From a checkpoint of a small mixture-of-experts model trained on Wikipedia.
Size: 13 layers, width 256, vocabulary 2048, 24.2M parameters.
Experts: 6 picks a token, a sigmoid router.
Training: a variant of SOAP for the experts, 252M tokens, 10615 steps.
Below are experts of layer 5 (counted from 0) of a mixture-of-experts language model. Rows are named router (the router's row for the expert), gate (a neuron's input weights, with its number), up (a neuron's input weights, with its number), down (a neuron's output weights, with its number) and show model dimensions 0-255. Each number is 128 + 32 x the weight over its row's rms, rounded and kept within 0 to 255. Numbers have three digits each.
Before each expert's rows: "comes before" lists some tokens at least twice as common just after its tokens as in all text; "comes after" lists some tokens at least twice as common just before its tokens as in all text. This comes from a sample of Wikipedia text that the model never trained on. Tokens count by the router's weight.

# expert 6
comes before: "\n", "|", "-", "==", ":", "==="
comes after: "\n", "-", "==", "|", "===", ")"
router:133174142107151078128122152102121095127098085074095039118194145121102114103113099149114071152098110188120097161102076097136148093165123172172125134136136115176104113129105119133123174129158144104150200151112192122163105128151137143066118184075163107095107117148139095060088123098151061146160162119091134111099171120089030153174168141082140168156112097106108130133181118108090094167146117153142095121181132140104136141106090118121126189139162128107114122106139152141084161133121139146129163104097086141133104084114111097141112095129132103050144139103157117123176122129135143134048130133074119162063103174159108155125179105083158056140090094084153158106155109094158219138103155125124107128132065100094083120074058164110129166154124142171128113183158173141156162162109092
gate1:111139160156076120118151120136095150106169084103184073100104160191133179113111128115149105157128075191118123088058128126168122154174083101174105138150070158106101195089128183146136142056164177109148128128152175192137131120142110155090225217075111147099142157131128138095112162120138138134171110175089115157098152149104037108140150090125118138149178125099125121146158122112089153164108126131112154137139090159089166127187094064103178121136136137080106081179122146122120146107115131164140133122146146111159086111135173058134173172160130124077109073080139176154108144118115085128109084164144090111105124105125079174103121141036113143163110077127096140131132099112091185156159136138180179159183085148103088154140093111109094112109099128112141090173162146133126130140146153
up1:110149146163098123147178154155163150106164068096154107113148121170120177102105151069188077102150071182122140049122141137142120124143146139145093145196040170111081159108094118114140116088138162109134128099104152228127133119115089137066210174083115193155176150097150128116134125108130127095157148130100115145121157121060106132121109079104117143154198109119159085111191110122119129136106149119117144153130138189103122109200111060118146098143104131079102110132142184130148138104122158147123165140192161140107123150086091086145137189143105147114111072097107165187077149107136107113134117147109105125125162138137069150102155144046112118158069068077122183113173153062115154141135126165202171117142127166082086109139109141120145164128109147133138112127144192125122131068129107
down1:131144116097123108121207112126102116103203145138134181155111134109161115110137143128125097122168125094066161130189130147083178139126110103147153108130119140149084172199124084139109048149146038092132135138114149099090148132147141092153118111139139170134173136048125083165124112142109123127138093095094119153200157151115132143160146130124116080185120143201194128133155160170121098137118083110135086185078159128123080105074113131135139134119074170118123178134096116175151129078099174116128122148127099097096151147136129090165152132160101184133134152129105176141126086165144197161127121092100206068159156091120112067108088141133111119077145169089108151153141106172118135085094144144121149091181125133083115160113182143179164085081102085114044157107056144098085162181150128

# expert 5
comes before: "\n", " The", " a", "==", " In", "|"
comes after: "\n", ".", " is", " was", "\"", " are"
router:115166133119133181099150102104144097130054102157150055128135098146125119074063156180132099161135116142092109097118131102068129089128135124088064099106099115175060113089089117151133122109050161080054170147065153205135090142115109157110116147085102142144081106114157119087082130180177092122166166069128130148138142082134111136117138159098115159216063145143067122029145171155150111161100129137106095121128084108126169118102102141167206190165140140138114101124129168123104140100141104148098130107198089105093122123069106102105149153099147096162121202105096152128151142126130112098125166080172136178086100156153101145129108130158137112173090139166145106141151113131180161105131121114173123151166129138129118134094107122160159133159111122100082173127100085129100151059127075
gate1:163137129154100127141101150143162047110075123138172107116113042137150166167110176178105099189140117136108142076122050151169114135145109122129080108070106125131111132109076125090123091118103153078127158079132138179081105105102115124158111146100136138087047050172119081126125116127071081158112057106167150097116167127138147113147146169188119175149121160126162169084139173126133131111119089136080072145149151110187215132144128150220113139104207103106112128119179072115124171069122141131137157178136132118166122162105112075160169158160097164207120163118106120083080151135133072087107148113122165157082139119076134100149116132141123112113163124164117114137122125202109109083126076111121098146124159127091117115115138094122128098137047155152114146147135105135152157136168139
up1:145103152102111133134101146110141035050072152141152173105116078147172141163086157132101143144190168099134138122159086175153117138149120132111087079156127117122112109109109144054106092117126161118156153113087089152091094140075187111124121114105169164129082022159134129095105089135118064127074086115176116093109166107138159175148106116144161164157139124145133191102130130098170114165085116132139098105126152117153207078120112155163154164105172182143124138136171175111169156106166179128123065101078182158121137161129107064153125148191127127166086115104126070094130133181138096127115144112110170117090136143088103078140172139136148142078200096122086067165080148146109104113090086118144113140145156123106188067106136077120149122097083185153153156116116118124123147151177113
down1:073171158163200094183125159075084127146130088081091101112102174171176110118101156160119158152156082186126123132136172155159113135121106115069129087114111128160122117121136120104120067100174148144098087153132148141103147142065113055126175077103116170184159137136120134202118153095100106180165173098170075136112118125113130178133208120114044163110107092110135165096075097126125208110121151163103106110159062130086120138120148168116123069140168092130126133120108139167151114108092180074175137132138073098087172193132224100133120137160140117104083116122159117168119142154155174170100201148114069105153115144174141154109151138126114115096179137126150094181182123092140094114111112090069107089141154091124134130102119072117099170101109132146117121142136120110132140104105105

# expert 31
comes before: " ", " the", " of", " re", " f", " first"
comes after: " the", " of", "'", " in", "ed", " on"
router:110198173088122184082136114188138095111093111109120119116121173136052123130064157131156070133114125096122072118124101110119113103111124173091121106090153165129144105139114110110136159149137112162138129161099255125156098111123098110071088136155142153147078091150155113113087116192152164097154121121086082138117125130077137159161147183159190112130097096097137156139133110130076099158105145129158123157152122132155147131110046097138209165124155148172134122101123173072145124128097111101078104100153093104099137098094070152083119132099165132147051156123136120211134140102121162082061121123076127094191127149162077139157075164154170137141096153114120086097121108130133187132125133132156134083128144062083109047085105101146137120173136144106077124145147101119125131134145070
gate1:151167190170097143078125097175118096147122076121050127076142097152169183098134104152142156086216188158077140199082120124154139136065120114103156109164149157120170095213146139147165174103163140112093155134126176167151145087110131166119083165105113135126100116148155114161157111152124143142174123080080075120090116136199141131114116147132104187139135105108119126128091090104103097103158113136102113121147127171167110139095107174163109159165135070141172092181145087097185167072124130133240081158132097129110153146112143134133113122138094180091174109098141101125142097067110197136157062172039113163122105118131088100130094132098119109116125106148117101108059134139150108129130129139142131195160127114138149088098125160089110111095155141066120145111139186141091106137135146
up1:083078083087154134180145150076119178124154182137198140170122162102094080140112170099108104158028097097163124065178121139096112110165119132141090133083104089136084162059139128106104089144105143140174100133132076098116106142137125081137177083142113122135164110106108166087087159116121105129112160149154198152128143137096095103141134089109160078111132158151133094099146162148178158157097131150155161127142126091066159103148153092099138080102131182130112174083115158156070070191137112116003169100102151139132121112129126123118168168107148106151102163167125159134129153184156055120080184094239149121128147154127153173115155114124148143150134144127137142134193100111107163130115121133138117077097132151122133178164133119184143138169096132178156126158129068113157147121114112
down1:115114120120169149130131074063158108170160124144114137132083100127112184143162116129129098091094113078119187131143108139137087113130117146149174162145152125154102153026077080173135099130140189171143144141102183159107118169155186139118194162068155188049069107126111120120164088123107105111054182159151144143117139145120120158130128106194106150095126128121065131109097123160108128122158060084074177142157125130116154113097156132029118120158082086129089201128158109125127098158203101114094203127121160081150161110142217139102112105129140147095100113060132140140152175086093078095120159158101146123123157109190126080142129089154142064155131121189113112149149161143188141077104127137087114157166137110145115125126138139180137170106123129158144134119129115119117138140099110

# expert 17
comes before: "\n", "-", "|", " The", "==", "The"
comes after: "\n", ")", " |", ".", "\"", "=="
router:036153170149113155127098147134128107172099102091098141123162110104086157133092160153091067144098098119165110154106114130098140100131148160137100108082106093225067157073172168092079154119110124081133155168104194116140126159088166142113164156087085127084181119156143124064091155161160120087107176102124139070120139105154081108132141135073160196156134095120142112126193114140115108191111149157052074095134144070137159111138110137145148184169202195116154128146126123119109122118033151110131119078172126162113177067147091133129126124132112153137127170139083160146149142131100127141139146113035109101144136159168159106136129102114139093142094163125150149123123103111200162137117109116151188130148106118078111131144076101136161101128131153143062158184157152104141186149145106
gate1:111178166115102116169118109113129138164125158137142144148147152150156165119129163112107118128194161121145213188167113088097093121102117112134108191116148089188147152144163094140140195149145148108167133181121127160178128175154160110106177124098123152112131153160134135174136084094065169060078144148111108103097116114102117177117208153126183163201161161081123124140092123108090129192084149162158145166128138164151112158157169146137116089101121181127152106193152119109095132161181131113145096119139137115113125102165123153126120055183145121147175116193112204229220077098124140131122139114084106125139120139148153112101136134174069144136180138090078172138160129148154208115126117132103109144111126133069121107174117109080119158090149148133119133078176171129144120164165090
up1:104140091144047114174124128151155131138098128080128122152172134139137124092119156103098116097163119139145187218085065146095109166096170063134129150109148096156191151150184113131162169132149130130136168142068125184181067183159157174138181140098106167064117132140134129123132111157134136097113127121083120082106088137121086166103178126103132124162176173094107116133137192108120152169114178153120111121106124129163128113115158168138151129120155161155146087164137118096052157162157126131171137125143112099170134144186131167153138000163144164089171143152119176144154087090083101118126174158149073153130163099133149149149141130165065175159080140105102163148168104162145161139123100184134137169107145153091135085159137073131096160058152103080103143152129164120170136142148098
down1:122132111134092092102109099125124139131131171076108140088056103144117184138128120222074131105168129118097161141108135166146102169126081139142088094165120191140113190183119145188114147112152104183101087089139155102145130136083127149164134131071154165171136115116170148080068140131141189116077119082104156141121146128137095177168195131112073127162154090109137105122132120123067124108128114056056084135088175173136160101124099129130100068097145099117115071092135248114170081144133096100110213143099141139149164133128102176061139141136134150081122112171103169075097149075143147148192143159141137122115146130123139137086155091130119126144122112132162154103100090156118091116135174104127099174103115167113134138133077116099070072126112124091166112172111129129091145061104114